config.toml
n_experts = 64
doc_mask = false
max_steps = 3161
Below are experts of layer 5 (counted from 0) of a mixture-of-experts language model. Rows are named router (the router's row for the expert), down (a neuron's output weights, with its number) and show model dimensions 0-191. Each number is 500 + 25 x the weight over its row's rms, rounded and kept within 0 to 999. Numbers have three digits each.
After each expert's rows: "comes before" lists some tokens at least twice as common just after its tokens as in all text. This comes from a sample of Wikipedia text that the model never trained on. Tokens count by the router's weight.

# expert 25
router:515513500489511517524518516520491539469472522461523491510519540507477480520542510523515481461440489475501515483489464470524501492517484501524519472470514492497475489537519484471508501473459466521524527539523469484523543468487485494499468483543494471504496457468556527505488463510498501482533467535455456583491556528518501480468502474492484488557522490485520502513491542541503515489507476497514458525482520500521480500460487483493516491542496502500542544513492500484499533489509528506526486518545526475486470504487525509517565478508470532491483517478522470505494534463492501497
down0:509497467493509524530494512497472533493494461495491485499522452486495483468481565506492465549517455518489490539501457441526510475515504479448518510502501488499523474533458499515498476542476504490458525476471505534470551496499508480425559493473504491478424481494519466529511514490500501507522483488451473523503456465496493512502495513461481514524505495503511526539466459540540518496484504529497520513559513507453500514504482539505487524509529522499490521480503520496477438480493463479497511504482491498466500493518491519486474526468495482503501511536482496491479521471505495533
down1:496481495529535475487477503496507511508507514528506468512537543507466483515514445494505476518474549495491484511508524516516516490478555513519476481466540498486483513514512476535495458463457507507501489520505489499505529495529515483507484467524496488458529495498502527500473478555449493528515476468469430567519512533464515506472552514492502526513472557464468462480503460500506499508478503518535535499520453498502497487508470499476503488549512514460513472459479529468506505521482513472517482494537471504499533479484499476490541517507514491443486535451487487496474536458482506496
down2:523494530495555511535483482497491496513519441493516468497484506494511502531520490488502524509509441494491536498487532439477541452478506449519527540482492505514462479472508464520530522506503492490490500519504543514502494490456519532486469511478503488479503461494506454543471490510521492520475559486478521509530546572522508501527491543463524507478485487508511496502556516509497520464518514538541507504536501497512505520489469466521461491506457488517505508539455452529485507488505531468514491537531462469478481530504494491481512484459475485495485502487505506469546459490511489506
comes before: "of ", "to ", "by ", "in ", "for ", "with "

# expert 8
router:518496528471474518514544472543524510480481502468531482515515510528477490523502488529525486466467511464481509515507483476529484447515491504524522493471517483531453496523541493500503515461488478516532535534518489483527524475494467468460480468534471462491497462468510496483489477508502517500517483538484466510501521545525532487480514466517484471530508460481526499518486492540524529456533502480519466534457537488509469534485461483524479535539533539526514514522477483499481527473538484538514462514501541496499467473473511533504546475542460530496505520510518450490495520474491528484
down0:483505553518490465476524494449541528491485518490463545504469495461472472535476530515518474519485512502537515505462517508481537495491464454495524509501477515525493514487465519461490523509509508474490502533507513489490541494462491534485469472499492534494504525553485509536510498456497490528519481507552483466480501419505488520504487491471473538496490545506502531483558485474523492524506464508531506449467541494479521510491494539479517494468511458517483509483516497502523486498496552487506495530455529540566479460522463516512494482498520517499493519503502501456479510474476484503
down1:482486500507509499505540452495513488502484492526446502475539499483494467518538545457516492503527460516493489513491534495487503496540524518515535535566492496518496476519537500457513499478497509496470514492474502505474466503481460487517456494484497551498487542488472495499500491481529528467546495512561479491518480514513490523497495507458497528492503493493478524469512486488493532484519519546556462545497520490508530516499540501524460558529507548482517441531473460499480523518480486478474473516491411477520515495509540494510475483524532504497502519495502492488491513494481451481
down2:507529498514487486501551470498477489515487472472513500509487502504468495525496500518501562519464516503515494522492484479499526509530551493534523500479526494494471519522499493512492485472483518510528463497558526486477488498464527479577520495454543492565491450498543494474484512487507541516493509508520489546562506537492505466488523493483524546520513534518504512488491512485485492526503523499448467494531542490523492526503500512498512536488481483528507481523526473483460559483496477515489506494504500506468474533449474538462515485497442543525471491457500525509521468506516460523
comes before: "| ", "(", "and ", "was ", "|", "– "

# expert 21
router:552480508480491504547535505527481539501488505471520464522495545517512497521539477553518497490472500473499524522517470504507482497531492470542502504516513514512499479533542485525529544468481480535497527529488492520542504506444475474473478471524467421489530505490481509498505455491495495451500486496466478550509532573496529472495539485527486469506537447473483488542496514527522505498515501505520466540493497487493457520492506464507524517518519536512529516506482474489508492480507513529533507497517521506522468487479518544520521470507448490490521501514493474495484508449489500465
down0:458538464462464497505509468519463502510541515532472478478516482482478513425473482520514441503523486488459464515506500508514479474421499490509491531502469494499507483454468489493531504503538465473502493488472513512476456526512519478489508488518520496478522491484502462507506496492521485508511516528489489421493481483494461560533459541498474511499492533469453530473502497525496480495498476462512480506489496522479507480501522465523476452514495471519474462513502517529503489496515489473466538485486459521483555490518500527503522476540520451517516484532513477481487485525507510483
down1:499462555473459442469493463444494497469529470538514488512498509490499475478486474509514503495549495467537494515535542513455503536478435499512532512475508516488535496466473516487500492490531502497517546487500459523463528478498543505478478519488499495501515504485544509505485517529509522463519520500506527455496502450525515522506512497476518503528512459523502498516522525496503487520511459470471508495562515534514521472491525473531507463512498469512506532539455459465509456500485494522526479497503538431487494506537476535498497512481480528521526480520520506489474534501512481477
down2:493514535515461519489488543479498484486451513501464514469527513478461477529519494519489487539507507515467494466494509473538527528477558515513499493517480492523488503520515468482500478481557450526461528500467498521516526502524502462497509527534483462518503519499508503477487492440483502553524429488510462528540551508470518489486510497526507479536486492510515515481445473457513494450511542482518537518501471497505499553484486507504497515489523488497511545488488532522503500471509463524494517525497473528504498528541492503503538520547471452487458505507494550505472501504465517494
comes before: ", ", ". ", "-", "'", "\" ", "s "

# expert 38
router:534517483473463498523513504496495536479460519495525470527520500539509458511525462545522509489455496455503526510505451488523474498522482495567522528483512484511491455533558465495518509491463497523474539492539479507515543491480484474509490483550451448492531470469511488496467470494515478471515486501500481577517527572525492493486511486527471488519537444461496485476516540539488525497519494514509466549493511500491467500505467470495519504509529529507515529504496486486470507493502512501521474495515515507508476506480517516525536457514471515490498512494526496516501490494498546484
down0:529516479492494521486489485516511495491464516459521453444512513479492481496530475476486547544517477530489457555493529521546513486498477519511547503489510531502527493501477488536505532516545520469479529530498503501506477497505497485562486503519506504499523483536441528498524528523490541510508470516501530528476542457506501497479505542492522528497548493493499546528479528536499485487549467511495521478502569470494495516452536512497523460489496457539468503483489515469496485545505524496490518502489521480438534508481509506529470512470474494504512491501483510445503481463508490509
down1:518515475475484471493494531529478496492506490523464483432513461484521513485504515490514503487482486466578451553526532465470490501515491525516447484522504483531465511479488511493530450503494494497457481495530495511510481503528529482477505541502517569490511500444490450465543493468547484503498519511498509472487471492486532523493518474503520497458491492497484488479480513515491504511482549479485496517500496514498545509473546481508532518505556468507496466475473522528450472502462533500482517480499511485504514510525511543452512548529535511496522520524502501488530515476500467527
down2:519469464515493480455510527521520516480463506493496502550477470476518467504483515503488465522518501506506478482459498513554503495494515463487504471476586468495473492490463482515476523516503511533513507516473486489485526532514508477470487484531466468524498495519526526463469492509474458546520502479500487564495533509502529458496476499514471497538436504515509504510550491500502520470523535504511550501538492460485485518525539501486454529543492502490525505478511471483455488484493541522498494492516516501494521505462508438547527490471460505459496461491526511517495500507463523506
comes before: ", ", ". ", "-", ".", "ing ", "\" "

# expert 16
router:558502495472473501531513494515497561469454517463502477539505538517452486539524505516504520481497528472491518496485479485489494482515494508542491484464537456505441488527509509484515493476463476526514514511509486482512513469459480498487483493535483471469502465457545491488503464511492492494529482527463454532492510511509546486482509445494491464515523477470518513519479498514506524479537456486535460532484530484530472539498487487499496516543503512499528551514480453510476546460489518529519474495519501494480443492472523504550537470513471526508491519496525493508488522466479502480
down0:512493499510511488486503499460514565470523479520467506520502475520533516544495528460524495491519484472516520502509525476531476474539479543482506503507528510526524534459459497479550503518486529477473489488502520555501488469510485466477436505474528515498513492501470507500493499477470447468524543485508518446469442484506528499503501519516532502453482484476539485534486496502539519523489542479496510475515486461450551484540475514486460507469500535511534477537507499480508462514528490513478513489509512492516514476461510535520508502481488484498503540524541506486495480519538463455
down1:480532518515487487473496497481533512497470474509476485493503509483497523482505499545546505530512545475526514501496497499475464453461485479531521462508496537522504499470524520506500507505488475493559514505470499486502530500476506488533510535515510396499492528490458557483488492486529479488501525473567462477487516598503496469496513477533472482504483462479506542501535528466486478494524479526491515520518471515482497505490537499525503486505504542544471512510503529487491492476483508517482504498461492476513522450510490507516490521486513488508511495502452502492500491496450531566
down2:516495546549499550538525497510512469497492548525508480467495476508552493503496476484498513446501497459509486496510479509522537503506449453510501480433473458510487466476492541497540517456491575485544528511505487492482507491488543481478496486499524501462481490487487513513530510508499532549503489516514537524507498542514489566490488510522506485459540512494511492487473501502519473490552498535459473505526547549494458478490509485544493490494512484497491505511502516510535520506509492521498535521471513505490512525452519536505453533475538519495501517533507532507529503478501481497
comes before: "the ", "a ", "as ", "and ", "which ", "his "

# expert 17
router:526466514494482504518512476496520576463475508487511479525525512510460479546498484504511501510474528471473519509494465469519500456508484503519531491472493475492492496526508521479525524491497454522491518538544500476512508468499490522469475536554472481483497465459532494476496460502514526485519464531477462519479520569516530506484513487509495459521530487469546500515485563518526522476516471464539475512497522480519504524474513493494542552528496515536533531510487465476481533485516536516499466507517522470466492503485520510524508462535452485512470521494522475500504500469466465490
down0:459501495483489536504532527492490515480493532476532494509540476532483498527501508446440485504517526533496521501490499519502509512522543530481487501471492518511577496494469467519457504489535513477432497438502522487507482526538487533461540519503487496473460478528495472509495471507441446509481487490496516448464477449477500481487478513474496556501508504454499487475468476505492521497501491508504471505508508510522500495489515497482431463538487524511498490482473488499473488495505482518481499487513539509526531546481514445524452536485489541501498492478480503497486522494480489472
down1:506476457454516470458482496457471530490493517509509467479506508534460559499551495509499513474499509541508502470509515509536494453516514510523500493520482523481481488472512497510524485446543484450501499506494493510472504496504519517518525548523430484467539486537496532542518473504526508483528460489480489545517463507484530481470486488492490477449530499458517490526495528486544540448476489512515504529555519481510477524484528502496507547489524518493514492501473504517529485445480519504492531503489495526537478477502493484553485494489469461502488498537509486473506507528514521542
down2:553483469514504479513488491495477522480490477534498489523534485512487493483529527513456501523492471495504515488512554488517512502511514483503448517466502491541510464467554494474509538494523498471507514521542478542498469529521451536482503469471485480478477502520523483506527560466544411472514486514527480517496478526495505470498543501464470514508509478485495528439478521482525534502495499465508508510450518452497476492503520522472492502521481509483486450514489476500483479491504522525519478505509527496511508502529550504541445503488490533480486507510483450496457545504498494463
comes before: ": ", "a ", "born ", "\n\n", "an ", "is "

# expert 23
router:535522528472500506495542505540491511451475503471527486523507525530487489511505517535510475469440511468484525493513479458540488482507475476512511482472515493530485482527488498486488503474475509537530507538509478507529544490488479473482480460552493481510496465480537507470475469503501491503522471524474480558498530530528520507464512462514485468542507479464537475514503509545520507456513488493515456524471529499509450527467469504498509504533509514505518520522490513485504526476529529529516475501508544504485483501467524532523565480549468529463496531495520447518505538476482480482
down0:519503491487514488477473486482523469448545488531545494516504464479550489488523477512516503521485495504463508478548514490527482497525518514460529525488544502480482464520438501465466451480512523529470552508515495505579544496521476491468541486507516543490471544474516505506480538500509522503518498474519509505493529443492498493498523499520499533529544507545498485492505505496495472477493493513493503491495499520534473515507487499464522512476506496464530480486440545472497472534523523545457489500480486495480503557477515513488494518472481500487507501484463518494439534495523483481
down1:473488498507529520468497528469464496490508505573471512521537518512519499514499522492480511514534494461461467476487467481474493480515516485513463483516519468511487487466473507467519511509486485518476465526513491478519492506503445520502522470467514517501489475460485520492518514505494511491533499509547505495518487463498510511497518499502516488546478551517495463442529500524512465493491466486564471539449528511466484501459497485490517527502489516539511521507498535490483487527478547500464466498509562483493499561523477484492533545536501485500495538509509473495455514433535460484
down2:498528493513496529476478497499509482501519505499474506490469464521491566514542481506490523496520474443496513531517486544512487469508503530517465479540522509504495493478510513516539498504519484463503492474492521496440487474502485560506534522519474489489498505527512507491548482482476527507486515492504470452515457524493478519483463499456489527461491524445497506516527541475496490512469492517483494503462500509474562486498538508529473475476510485522463545534513486566502525492480507485505510487486466479515509456470482467483509536533554486508548474499572509465495527495530507471
comes before: "of ", "in ", "and ", "was ", "to ", "for "

# expert 22
router:542491504470486533522532489538543511471464535484519472549497518527465488515494507512521503459488526470486518493509489464517463445507491511530536502486528508525486516525524495479504493492459493528513521513519491473535542453494479494465505502537509452479515454467522489487480484488482497494505484518475490499498519552535531493484501465495494456519522487477529506514517531546523509467518492467544499543467531488504487544498463484531510533532519508524503545519474483512486554488524494546522465478506562475472488483484526533522535461523490499510508553512510456507492511468505503507
down0:493494511486492490521489534546505517546465456490529478519511493506461506534504445512507460461461479510539452509509495522466505509530501494484529506533528517495451492459514487430514571489516492469466510485501452540452518461507490456514484506549441489497500448506498505492503490483493478462532510478516487474476479475516468498525484526499471487503476525472491525501494535475496514497478506538489534501558452495505509470451506491479509511469468521468511496510509502508498506481475479503479516474494500493537520525479472494526498504505507478505470504498511501484483536480521496422
down1:494544514565495504529469519504491527532470525508502477496462497466527477531471542487493522525493486493493520524482468526479533462489518498528489548507483558467478486589482453522514502504480503483547504488471495452503521495516517535463492510477493481486459507496505467500490553478486508480503472496495474472518510473476502483520538464492532471505501494460461487483466528537501507532503500464528479480465497521547518506500504505478503477514471514502517481491522523498491517531459454517503522512511511516500529503512480468432510510506452491539543472524511495490545533483515485504
down2:532487480542508527509511525486458491487540487484508505526485486479489498503457479522467531522493504505435487511470488469474486414489475514493502499481458539485509537520490530535496456499498478503501500499535521543513495502497476488476451541518546479482495489525509448485468477513468523507512536485494456569485485535531547471518527492478533512504508526477520501530516463521507503503496529471447457491480529472500501529519489477472517509501478461514520524503474484473478506501510492493458500507504525467488484444476480508536513518531486509530538482509517513548499507494485550515
comes before: "The ", "\n\n", " ", "- ", "In ", "He "

# expert 47
router:522483524469480497512503500524535522485476509469506463522505513537455499504504498493495495478482535471503504497514491499497473495503496497511518507496509484495491467519527512461503494481468515508514507536544475481553521463473482473474517499565480438459484475483524496479462486487512515471511487565499471495487521586559543514500511461515495483511510469455527509549477509502499549477527489499515473526489515493527473529473490484539522537521538502534540549510494500533463526463517492531528468498511513490503481475472512515529524482534486473490511533532519449483502506465510514477
down0:522477472509495503491505526517525518499528533513496479503531491529508539512511514482521531461416506499515506518509468474552479497506522488484496484470492463499482513542508519516473484468501475495492508518467555495476502496542477486465512507497527484503473539489511572519513518552525505525518478507486447572489503509480510509465527473506520484495496459476488518514527513505489499538462510497482498466486517482513506513480479506461454544465462454537459462493507484521482496453499517507536546545501537511518513469472525499493487489495503499438515504506487457487521486547496475513
down1:494523536486484495465502528495467474535462514484495515538444526483499512510486506543466502532559476493447515505498504516478454492500514482514453484478518483480518519497525503497486524502519532518501478509509533515480510538502544512547525508541511460504526500471464497512508502497475498475477484481512504437493451472482466523486509497521491501461509524548512493473515529495468462508500487491497552523544510535496538459495558531519512537510519493496489480530534496422493541535526513536477495492467517544529493492521503511502479499519524530481465479530477493497512471487521467482
down2:526515474511511488518467515534498446515490495472507500537523511485491474515545486500500510509513530549493516514494597514473516541533513488502536490450503483523476477477491512499493487496472525511540501496532481542481509487465533479519463506492453478536472493490442456468479479481505487528500514474473467500470531474470504486491467543516473484497483467490480496529457513453519519507504525478500486551490486478483519502456488481502488486457504478533487513495529485495501520500535513544526500478525471488502495526493490543462508485494487480535489502513479505459520525435526537547
comes before: "\n\n", "\n", "- ", "The ", "°", "N "

# expert 12
router:518484528461480504540499484522550538473480516509506501510541517516487482533471468510509497491440514471474535512474462491490483465491498482501492452483543523492494500537537505485519504461476502518532506552519487478541509483478508496453498506545487446484512447483523471473474490489518499490527485514474475527518510553535526508496526506510485502512507504448519515528500535525488533483521476496498484543491510461503464521453501500542504527520516532530517516522493491478488520492524489536527464494518528465471496469459518533505511485537465529524490531493556490507509487442494511454
down0:466499493507491473508507464552525524497502540501527481480480494518475509511519555503461469522451535470510505526530508505531525529490481466515475474508536486535456502545507477526503517504445470523513458509550510479493545497508537497475547502461469488515451459490533499461517549468504457529485526497536513521509524508509528501510476462486495493533512493457509493499481507561520549496518499490512496512487498500527465528490497497517467473482497497471512472501506438554491499480524502476540505495489530501512479472455509535491488476504514523484448521476490520471483499512520480521
down1:471529513511526521539490529527470462510532510457508506472486455491517506518504500502487494482464505510535496494497485511516554461494475518492515534502446458476469481468476495464491495480489523479518512483515516489536511539505519461503502533444534495455491502510504507514503504497466449490510505472498508436447530442487531529487505502493509485487496475438496507501499525461495520459473472477502496530465489491488513531469436465465478505502488472557540520566522519496459519506507499452481466534499476488498491535492511469513537514523489529486484516486491505473486497506493497481
down2:483522522538478538500553487512463505494508507479531519451473504523490538484517532481495500461533514483481507511485485515538484466478482532500523497491475518501486469518497529506491480489491488516530491499527507503456498547517458499496468494515482439500474494463527506557522475473492466491471559504476502424487468468520498532489496473449522458490507515508484489507545511528515474524525469543500524494479512503510550483485522518468509476509515556505498524451498525529504483512533488478518490489515491531520532461496503527464526486544520493486527527505522464559485527524521499474
comes before: "| ", ": ", "\n", "|", "= ", "=="

# expert 6
router:533511525472502514558513515518518514485480504472505454537525537521495503490507457540509510473471510466470519510550463480523497472523501495533500517474508470513476486511538480498532522460460483500512504514513452493510541506499466484472466474516460430475495459480496522480489487507545463459525511542478479553489560548512512494499525480509446458498531475471485478526503503528511523496511474484542471526519531479496490528480496454516508508504508503529517523521497469490500510476518487523554479497532541485481473499520525514502553479526482491497495520498489481489514510450512495492
down0:478504569486500485512499525502503520484562514497486499503512505487502506467497519487514546478501440511493474491485491508503513523495512509526522507477448520497521486519503511484442471504518476516512485524508512507465480472522495465494506525483507487470514521502498491483491481495493491507445500492464548528492461494489473510506447543518456547507469497528571478492553511456487458515523483497558493534533480479475507459502451525495460467531468501498481480519453531541524476478483521483493525526472509522508466512521532479498461514470519536502511526554495505512484487536539489489
down1:509484504531500470510552513483515498530517468518508487537462491492526487466497491535476520462503504492461537449502502489523522507468519488529508498538500478511528472535493517497483521532473513502542501512502497570503476528532479494528496505471525507477506483528516484516508473456562494539470483485484508511523459523499490504510490492527512508507452512474466492504516518521497525507490502457506524491491462482486510564504507450486475446476497529469536512504479499484509543528599505475486529479507475476511542491525493498477552540488464485485503538495501514531515545488491479478
down2:490517481519492520476518474511458500516487493513514496458525448481532528499491488481528522529517509540482521535478534498467513483503490483491468511487477504486521514544513486536527472553479536554517508483456478431522461512501451515500499478483485467525482502509476504477470521499462518512525501499514485463493505440479516485514471531484446512523515518545506504480508507501492437478441503496508529505493496481502507526510477492499497551516524440505487479496531453513491512485529452506480510492522465517489533462523504464518501452477520545463502497476481469504493480489550504527
comes before: "s ", ", ", "\n", ") ", "–", "% "

# expert 32
router:536496521485483517539521489540506527472456524465523460523532510534474493505498504530535516475472509445471523477526485456530474456512471483541538487473524498520468498511526501496534514476470480506519523534493478494518500500488461499456467481545475435476519461475538491484490468485495502486527482518458461519519537543537514500481501466519473480525520483474489494521482493522505532471535497488509488511477522487507483530492454483501500535523526542525527518503492475494499543470514515536543450497518553502482490468474504532523520477518479512493514520520520462525488522489494529476
down0:465505461491540549466479501508526501511447516507485532508502510515509477507486513514466487538526498528536508507514534503547464496463475473475475506484495543475509517500472491494534538504494481490513513502533512549518541516492500506482521479479509489512491529486504474525516500506475495482502504496516474481518497503493537521520520507496471511464548564455470470481513468502500481488499500464445489523549502454482513505515540552461487489477518507530522467492565467442476521548520536517524487494482499527562532464515484483540505461528518491531515481472516506509508473508464500516
down1:549537473542481469526479482493500436494482483497501525504467564489489522564537506534481479489496516517527464532523537522472488449474503535479505479524481535508504517486527475490464476491456552527466515511496484543533495505528491482507450530457478477495490522505480505449542503486512511458505533524518501524495533511497510518505479494498472503481563498517502478479492523499478532505497454505484477482496489519520487556540457467495491477517505505457520537519501480529504511484522474510502507529493480492505541531507484535547532540511512494501504514477498503505515520491536530522
down2:459517486531522477481497474493528498498465498485483518533482474545507496501522486515491473504493549509507460507517518496506488489492483501502506525469494497467522493454488526495495519472533467457472521476547484477437515486503441486496514484530433457521496513532511517468501488517491484509544539540470472506474499513480489501546471485523535504499471507450470480505519502515469506514442527513517490497479492494496472515526457522449485508515510487517491510554489459524489529478493507495476479480459532491440506499480485469507528495454544485488486547517560508516497517444478505500
comes before: "0", "5", "4", "6", "2", "8"

# expert 0
router:540505505473479511527499501531510557478460541460512493538543529527463517522525503517502495499473513489491524496509453463504463508535468507521532472473540461521441475532520499482503504477472488520519536531523486492529499465467484495489507488537488448474507453448546518489481480532528478488534468531471460560492549505534527478478498481524492460534519455484517506510504509511512529471523482498524479521479530476508487518492500493533498525509531520510525527518484476492477531459491518510512501498508506474479457484492510521533525465512456531491469510482518489503490494477477523473
down0:476527485498503516536525492494501509530488521487500520489501469498552501478491494501522528498496473504487513483502550504498495541506477501491511524484475515488546530483523468477503538481533493517488508485494489482463536483478477490507518528531487535517465534483472525509514533467507496456496485490476514551446533313513494479482506492521492483518486511488491502516515552487534513502536496480483479480503467521533507488499525488498500504506498495490486516516488499486470465501515477517468521510490469493516484494528494512481474532480510468524501474453498479486511505499518482480
down1:499515521507544522517515524476496455470454491524525508497488530512478470472506489497528505484518503514497470505506511550486458519455466528538517456517493530489484497502560482516468522504481488521493476479499507479516461511458498492498510483484495489520511551548511533482484511519501469528471508539486496583516516523528526519549485507534474468476525425477485504443528540498488490524519495504485529500492454492481496505514497535534447511530533493490465502515524496463492510460498506509516482480522514538482540493509481536496521458525483513500495492511474489504504553473467530525
down2:491546486520505518507441486454478522504518522505492464495515509443535542475465473445480495467550519449483519528539486477493491438464509466522484510488501480492475497513478504489462516500476499484518481482469492516506476494531477512496484513515570511522523510473554481477503468535482535545517528477493469491552487555524453524494504542466484505451533507497514500480538528514495464505518481538488546521480472490497487458473503509503483487477510485526519513495483494534533511524495516484487486502503523480500468468471478541502501508521518471480489506512476488492521505469459504507
comes before: "the ", "a ", "his ", "their ", "be ", "its "

# expert 27
router:534524553478487537509531488531503525464478505471512486541526519516481493503527508516504477469462521469496511501520468459530484488523468485524503488485515488509465466508501503482507529478488487515511523536498476497538520460474485465490501468561483472496495473462510526474475479519516516482526492536481470568496535532537506502476505483502496475521513487466528501497505508521516532477519496486524444547476531479502469517456462499487495528532519505491496512532482487507505532470531521527547479503503534487475484488452500515507552461551467524460507526508535451485509539463481487476
down0:482475558526518505492571497499514543497535481463510544540470486479525479465505527528523505505492462535490451518495488515497529482534537450516511541537525486550420477469512466526497486526485525460457499490465503500511494485499506519511487483485491463495534512483536482497504501529498525541472538468483488511510531526499494503478525508500539524475490518483517522451498494460451508490511516532465508493502457485489509480474506508513473508513493493467529436482505493515490491511539456543508515490538525467498497522511477488478527472496550461500506512506478486500500514488488481502
down1:509498524484509515457495488491501545444512487488520496494567528516529543458475504452481493474510501490524480471488514511426478485514504504477511528547477530502494520479515484502529476524528530495478529551520487512563484469504548496493461509490478514490497525532506498514475494498495476503485487506481542534464521432517522493537526478539479501467474515557441483511505485497494507481523522500520526476485465496502502500505500497495467514490499537463511499525508511504471512484502490484517527508495530481519481497494501499513484485426505501546474499471496556481497434476516529468
down2:518496516482486489462505469473506499477527495504498505491496524499510504457515519509511495479569494540516487550426519495533556495498522489500461464497507455485520496487498470510503517498486539491495536480483500572506514523476466489485442500506496543494532535513444528490533502497489533560500518496469521513534494424495481545504535489503492503458499466485529494504497530480517490484520469538506518500471490482467496461442494514474504501490482518456458474495495478514514483497498479500498530493510489514503548468498529515508496536514509537474509501530517492446479536466521497484
comes before: "of ", "and ", "in ", "to ", "were ", "was "

# expert 33
router:530512533483488515510528484525531510495483513472528489528509524542494487538487509530519496471477509467470520495527473478516467456529483508521511500465527473540492489509512493488530500492454480498507528531521481464525500460498454494469495484531485465467529455472521489489505461499485532488523493534462495501503512535544530504492483462512463485512515461480514505521500524545518523473534480479515473537476546494526478533476452486497490547560523532524501543517466496519489515482525490533523463490513541486485482484459530539540537478533449525515506525517515453506502520493504513474
down0:541488488498487508496504516475525511494491503587474474545500480477531469459502518512484489467516489486528491480526517466506515539506535526515482518527522509476501492513525474482488496494478511450490510492498499479471499494471500469520516460528505486464503497523540477529487517538543499507525511522525493457498524499478483508467532536497513510504532498543502506502477511534503489471465481549521538473512455517530529463516453513536502519513497449473480480484504473490482497507521498471516516556505488482511512485500496458489390509476492500490484474485542513488525467493439529510
down1:445433473496523516506448486487516520539531492543470543476543465523506502439473501483517509488472476535449554472470498506479488505506461491514503475507483526466489551496512513471506474549530531491477493486532525512485511546465521511457498503518478503477507540490480491499535529478470491497523519503530504519504508510492469507496483511491476521466442528523490479494501492503513485527513511459560502503506484498465527468504509505486463511510487460514495507530490498458550510512499491473439536495454523488559518509492523463501477511504465461477492493503482504497516483487515497504
down2:487525497518514469480491501545517455494530503516522496492518509498489564488462475509506520456499488504528467539492544545509517515518505490540451478508517502504462511474457493496483514538486517477486508497490529517500464478509510517539509533503529566485502537487490514511496521482453506492485487511516530498490519442543497478491456525475481477541502494514520500479504464483478543471505507508504455532517553489465488485496448477471522522508542482494470471503508477506495471505509507542495518491492507519497509510468467489417525568545512515518484480440502504472506503484494523508
comes before: "The ", "In ", "He ", "It ", "(", "She "

# expert 7
router:547512501460483520547507484510481542476486504481528472526535523509470482502526491540507487471465507450515510495526485472507461469541486480549545499496513474523467493532523479506527522497469498520481550497518470508515505502496479497472479489534485463505543465464530503486503475525530476460535494527489487576489533567508506508482529491494474478516551477473488486496519533545499499489525492513526447524485511490495478486497457465524524503529527520486522526532489511485517508463485494534533491482516529513499471497483508532505551470546464497476509513527512469512474501470495502468
down0:547496524508424494497510570484500444506521480470489492491520460497493458492489513512487477467524492461488484509531496461461489483503454516507485498518460498510499537501477506539481489552470481487506488490524494475486521520492512512516539472471478595503503490489493498523497514484496486526455523524494509527473492434483426512532473469485513459464484504540530497476501524497489554487488539494508530521494526531512461501510493489507488488542495495492514484546499478503484513499537490495530547520473519493512507550482497511486505489510493521492489529518496475482471521516477478532
down1:500524509485513467538501571495522527494546513483493518530525489522471498476504516527513488471525511499496463486511484511544504518523492506495540467549485499495511470475433474506487503475428433501449471467485490519443522471471517512497478482476523471509492536493508495485501517498466506477480504493534474559462444504506508491493492461496506488501520500498514495515499485486521484531492524530488444477455481500522462521476462488535484475486488496459480443499488470519480478482538503478504482519497512479488515487471515541511518468535527540510469489514514460513451486495486505499
down2:453506480494484479468522484460523517512508538512478513468468494538494524532459518493530524509531489471495472528534458489497521469520508505471502437516509512506510488489498472507520475497498499474502463525488526510476488506548492467546548511516550577467483442472482483498554525510497533440452467514528517500509474483495486509519496478471531494480510492503503502491504542509465482488514489512495433546469494495465488518503480503502488499520511522479516512508507541497511489497521438515510503482460470521515488475512474498479478542507544494496491501541480434478489494518512495486
comes before: ", ", ". ", ".", "'", "-", ") "

# expert 5
router:544501491465486525551495515536505519467474512470519487522511534498490523542526504512507510458438473472508507500502472471529491484497477505528507471496492499496449491525504461490501523447461459541495517491462496469518544453468492522497476497533496457508518473488551476479506474481479495481537455521487465572523535517524514487463486474501498467514510466496508526529536548537503536495525471504516465519474517502517467532497479483515506518539508505491503534504490477508516545504476508515513481465494541479491450510486510514551538480527476534474489518512519489531513493486494514492
down0:520508502462511489452481468499528475451525495495465464495426479502483495506570535520500530530488457546448480506506520518490456452492506494524485506483537493505475490469515504468496540514503521480493517502495532475512518538495489488475497495490496530473538511516460536541528509488562521494505524515458511503484550481496516491474494517514510481484488460523464459482470477536487474507468517487458510536511520513473513530528468470484476485543506519491478443529499452495468466501486501511454517491519467512515496495471512475496483491493470489473546491496504493469538508523496499507
down1:473440485500506541504513523500534471538522516521498440510505518482526558488464531443544522487500466511493511496458481513508525463475477517554475450539491528475475448480523490485482518460482513505514520480466503494496475482512504515542506480505544535508443530487506494479501491495479519500548533501477505535503500542507482487506510467512484500528518465497488459483519494483503474523522477482502531491499490517478517480500489470479516483521480496504475462484505537504534470503531478485536537531534513548515529499515559515522478514524482507475465487518495474498446474538510511474
down2:510526467504526519489590499544490476511503498492527458526476501478537514517471526541460502500497503438507499496523508516516502510481489525518506474488455498450501531489510543506506506520524525494484452482514533452515507507483520509488468508491492515529514494499508541507549501523489468494492495499485533518505432479517483536504471484461461466476496476549520469543497540504501477517494519470503519493477497502488535482542486507482498489520526505516488491501499448489549511511487459468481512480527536522473530513456530475471454506466484485491517476456532493505563503522486506472
comes before: "the ", "to ", "a ", "that ", "in ", "his "